python train.py --n_layer=8 --d_model=320 --n_experts=16 --experts_per_token=2 --d_expert=192 --d_shared_expert=0 --activation="swiglu" --moe_layers=[1, 3, 5, 7] --router_score="softmax" --normalize_top_k=false --routed_scale=1.0 --balance_loss=0.00212 --balance_bias=false --init_std_router=0.0105 --lr_router=0.00139 --n_head=10 --n_kv_head=2 --head_dim=32 --vocab_size=8192 --norm="rmsnorm" --norm_place="pre" --norm_eps=1e-06 --positions="rope" --rope_base=10000.0 --rope_fraction=1.0 --qk_norm=true --attn_scale=0.177 --tie_embeddings=false --parallel_block=false --init="trunc" --init_std_qkv=0.014 --init_std_o=0.0 --init_std_up=0.014 --init_std_down=0.0 --optimizer="muon_variant" --lr=0.00284 --lr_mult_o=4.0 --lr_mult_down=2.0 --beta1=0.93 --lr_head=0.00553 --grad_clip=2.0 --warmup_steps=50 --schedule="wsd" --decay_fraction=0.594 --decay_shape="linear" --final_lr_fraction=0.0 --batch_tokens=[131072, 262144, 393216] --seq_len=768 --doc_mask=true --z_loss=1e-05 --train_tokens=1430000000 --steps=6074 --dataset="wikipedia_en"
Below are experts of layer 5 (counted from 0) of a mixture-of-experts language model. Rows are named router (the router's row for the expert) and show model dimensions 80-159. Each number is 128 + 24 x the weight over its row's rms, rounded and kept within 0 to 255. Numbers have three digits each.
After each expert's rows: "comes before" lists some tokens at least twice as common just after its tokens as in all text. This comes from a sample of Wikipedia text that the model never trained on. Tokens count by the router's weight.

# expert 12
router:148149104088131126155085137144106162137126131154153117121128108118138122128148129139142138105154132155093139054102137138130134158148094168145162122128114119151145117137143166136119115143100149133129109101151133103096104110119132129151149110
comes before: " the", " a", " to", " his", " in", " an"

# expert 2
router:090165155126158095146155126108155164074149105101113108103096106124090098138133126169112109104092151141151141105116099141105090130111142124098146161162115114133108091104169112134130130129149163119132160144157135129165159156133107120131152123
comes before: " of", ",", "ing", " and", " in", "ed"

# expert 6
router:178110087147145152127145119117146156172126124132116085145116111114131156102125149115147119171147116143094085099102129104170131081109138155135133144137130137107106145167112096161134095124121115135101133119121148081121122103127112130166132111
comes before: " ", " —", " L", " N", " T", " W"

# expert 8
router:123096143146108107088123104129162120109123140100093156133134152112117119113108096132151106185135110143150150067095155162123080105090114087147126138121088134130152094136119141138100110103129128165091141135147128150173149115057190143133173100
comes before: " |", ",", " (", "\n", " |\n", "'s"

# expert 9
router:173130141141127137115145184151120142163088123100133125172112135121160134121129181101166111160161125139096103137111108143100161179107115110152172112114145157140093161126094117147160126138122086092101153118146108097122102129140117083134125119
comes before: ":", " ", "\n", " /", " by", ")\n"

# expert 5
router:150108140169156128124101094118091118137112120107114133126143153147117123115121136091130142139132139105126075192140116139159140116149119164104081100130163137097096095120100092115125158121151088069148110122100138158129127151157044099146113150
comes before: "-", "|", "==", "The", "===", "In"

# expert 11
router:124081147119094128138120103125141161126102138147153175138120172133094124139090123084114121115134150091152085148146121139127113141116133127096100096181170111113103149152118100112144132138151095089141136135119119138126116136163074156106149132
comes before: "20", "19", "18", "1", "2", "10"

# expert 13
router:096164155144125098118099122124150139086142104147111099110116066152114126138132128161060124151145142179141174064139117141082111153134146094075131129141103129149155070107134123114115106113152156134133167145148155132140140126132148142104113082
comes before: ",", " of", ".", " in", ".\n\n", " and"

# expert 14
router:142122166113094135112103149156152141108092118140160149154149108122129103127105126098090104153131163138139141101122130130076109130121144088091096100154148099117113123155117123119135100120184114086128153150149162126131169150163104134103093090
comes before: " |", "–", "0", ".", " |\n", "1"